config.yaml
d_expert: 64
router_score: "softmax"
normalize_top_k: true
lr_router: 0.00122
num_attention_heads: 4
norm_place: "pre"
norm_eps: 1e-06
rope_theta: 10000.0
parallel_block: false
optimizer: "muon_variant"
beta1: 0.95
decay_shape: "linear"
max_seq_len: 1024
train_tokens: 490200000
max_steps: 7480
Below are experts of layer 7 (counted from 0) of a mixture-of-experts language model. Rows are named router (the router's row for the expert), gate (a neuron's input weights, with its number), up (a neuron's input weights, with its number), down (a neuron's output weights, with its number) and show model dimensions 0-127. Each number is 128 + 24 x the weight over its row's rms, rounded and kept within 0 to 255.
Before each expert's rows: a language model's description of what the expert responds to. This comes from a sample of Wikipedia text that the model never trained on.

# expert 9
What it handles: Auxiliaries was, is, were, had, and the word right after them or after to, such as sh(ut) down, ref(used), can, c(ursing).
router [150 146  84 112 129  94 142 104 112 159  80 118 120 168 124 108 121 148 166 121 113  87 155 148 164 170 139 122 135 103 148 161  98 132  95 163 128  81 149  91  71 146 148 151 145 115 117 131 119 195 110  99 107 134 105 123  93 126 172 142 110 122 129 130  95 123 172 118 110 147 147 167  92 152 124 144 141 108  94 131 164 126 159 134 160  79 135 148 143 132 110 124 142 163 111 109 132 108 116  98 116 136 128 134 129 119 143 103 133 167 147 119 161 124 132 149 166  90 166 137 141 122 144 112 128 120 123 128]
gate1 [164 152 138 119 166 150 178  83 155 161 145  85 120 126 128 101 101 152 196 147 146 133 186 135 130 162 132  91 137 159 152 161 118 102 115 110 110 166 134 161 167 162 149 122  94 128 155 156  98 133 136 103 112 133 132 158 122 112 122 135 135 124 129 124 107 139 132 111 117 132  91 108 161 155 126  99 102 120  94 161 184 120 119 120 125 128  87 152 102 131 159 140 113 134 124 128 139 127 164  93 118  77 148 125 127 130 147 136 133 129 131 129  91 146 175 131 108 132 154 126 125 133 140 119 147  92  91 160]
up1 [115  79 135 141  87  92 174 154 114 100 122 160 109 135 150 115 115  82 100 120 136 141 102 151 136 165  84 155 114 110 119 145 134 147 138 114 118 128  84 106 135 119 103 129 106 125 112  92  91 106 137 130 126 162 136 117 118 101 138 130  88 101 124 119 126 118 111 144 119 171 122 124 119 118 129 151  53 138 148 109 127 125 135 107 154 138 131 120 121 127 157 174 170 167 157 121 114 118 132 124 129 171  62 108 126 147 128  99 122 134 115 154  78 144  93 137 164 117  97 125 111 167 111 110 154 177 123 106]
down1 [ 98  86 134 151 135 124 117 137 127 140 136  96 103 165 136 129 170 147 114 114 103 151 150 148 100 136 102  97 109 142 151 162 138 145  98 118  99 162 115 110 137 110 132 117 110  93 178 131 105 132 170 108  96 123 136 118 156 164 116  82 142 109 115 132 154 178 137  91 189 136 112 114 126 118 122 103 116 125 144 121 152  63 121 107 155 114 138  91  88 120 152 174 146 116  98 144 108 128  92 100 119 125 115 129 100 113 124 113 162 125  89 112  83 128 138  97 120 140 130 123  94 158 118 169 136  88 144 109]

# expert 2
What it handles: Mid-word pieces of Latin and technical terms, mostly in taxonomy infoboxes and chemistry, such as Geomet-rid-ae, Placent-al-ia, ag-onist.
router [ 97 138 118 154 122  92 177 111 122 125  93 135 123 130 147 182 119 144 135 165 145 138 128 101 148 109 116 156 104 153 149 134 160 154 127 100 132 116  90 132 111 138 117 116 139 115 192 120 129 105 116 161 151 121  87 136 106 157 109 112 125  96 142 155 126 138 115 156 153 143 101 133 171 122 139 122 139 160 154 173 153 176 113 115 116 145 133 160 117 148 176 112 133 136 149 127 124  90 111 166 127 148 128 151 148 172 119 101 173 136 133 156 174 102 151 138 158 122 141 180 112  85 133 116  84 153 149 147]
gate1 [105 133 161 105 150 138 124 130 103 130 136 165 147 107 164 117  97 156 127 141 106 129 156 124 148 140 100 140 101 148 133 119 141 119 106  95 140 144 111 100 108 133 118 127 116 167  94 152 120 122 124 111 153 160 160 151 136 132 111 167 144  82 117 155 137 155 148 136 127 107 145 136 118 172 107 127 174 137 139 159 149 155  92 137 111 112 111 137 105 124 128 166 104 107 127 130 136  62 112 132 185 129 160 122 136 177  83 108 198 113 130 136 120 126 103 150  64 138 114 157 132 130  98 137 118 124  67 122]
up1 [ 78 142 118 110 137 156 172 119 136 116 135 124 156  94 127  91 143 149  98 147 109 147 121 118 134 185 145 111  94 134 167 153 118 135 101 139 150 155 116 128  86 136 141 133  89 147 103 148 138 137 149  85 106 110  95 132 158 141 152 125 107 120 181 137 155 135 143 124 120 124 123 140 125 106 139 113 135 112 139 144 139 146 175  41 147  97 147 125 109 140 162 134 124 149 135 135 146 152 108 148 142  90 136 129 162 118  92 108 141 171 104 108 147  95 119 136 149 138 140  73 108 168 162 126  80 135 147 119]
down1 [112 155 124 121 124 102 102 128 118 171 115  95 142 104 110  66 107 130 100 164 128  75 155 105 125 108 108 111 134  88 122 126 131  91 127 154 149 134 124 163 114  99  97 130 125 158 142 115 125 148 134  99 115  95  98 144 108 132 156 121 132 114 113 115 147 134 124  76  66  80  72 124 125 114 131 119 100 104 166 119 137 149 131  90 148 150 154 139  88  99  77 107 121 103 113 148 106 150 149 117 144 163 122 138 132 117 153 153 117 146 133  98 152  84 151 174 153 124 155 158 108 129 140 144 120 108 131 102]

# expert 6
What it handles: Pipes, prepositions and result words in sports tables and draws, such as round, semifinals, record, medal, score, won, against.
router [163 157 160 146 133 164 106 120 154 105 113 110 142 134  83 121 160  80 138 161 157 105 119 127 119 142 148  88 103 117 122  95 158 123 136 126 139 124 126 126  92  91 109 152 162 134 139 130 134 156 112  95 108  96 139 141 156 148 172 118 119 145 129 129 152 168 149 126 171 152 135  92 103 103 122 107 148 131 115  59 118  57  98  99 151 155 138 145 164 156 123 114 125  96 129 141 115 151 106 120 137 127 127  82 118 158 166 123 109 116 178 116 140 147 160 110 153 141 147  90 106 152 128 134 146 131 147 130]
gate0 [127 125 164  90 146 159 103 117  93 152 101 160 140 116 141 135 106 121 122 153 142 143 179  85 134  98  91 109 124 100 129 138 128 121 148 116 150 160 141 164  95 139 140  81 122 140 162 146 159 136 154 115  58 113  88 125 107 155 153 146 135 152 114 135 107 160 164 142 117 149 152 116 108 138 110 146 114 127 109 127 124  65 142 118 113 110 123 113 122 195 142 128  81 111 127 140 137 125  69 133 159 114  67 119 133 123 147 122 119 123 117 138 114 146 137 141 168 146 120 114 124 126 110 129 114  99 138  78]
up0 [175 124 153 116 150 114 138  85 157 135 130 167 134  92 148 136 108 102 144 128 127 123 114 131 160 157 111 147 125 108 116 112 100 124 104 150 154 138 125 101 104 107 159 182 123 128 103 102 110 117 136 131 158 172 123 128 189  92 113 142 114 121 111 112  84 105  74  98 122 142 110 123 116  85 146 129 107 128 105 173 134 131 135 124 124 129 142 112 147  85 108  88 172 158 151 116 148 135  85 156 130  96 164 146 136 170 122 137 141 147 121 155 105 127 114 152 123  73 174 142 120 124 136 153 127 181 122 142]
down0 [106 109 130 137 105 153 151 111 101 166 155 118  97 151 120 131 124 146 133 117 170 120 160 138 126 120 122 129 137 133 118 179 109 142 138 112 112 135 107  94 136 141 134 163 117 108 146 115 106  85  84 164 100  96 107 139 126 117 126 133 167 136 126 109  75 131 121 143 108 111 160 130 165 139 145 132 158 140  70 173  94 114 121 137 151 180 126 109 163  92 130 143 142 111 114 106 133 120 116 173 127 127 134 143 130 136 129 176 106  96 142 102 112 108 105 114 152 115  75 158 166  93  88 115 185 143 105  98]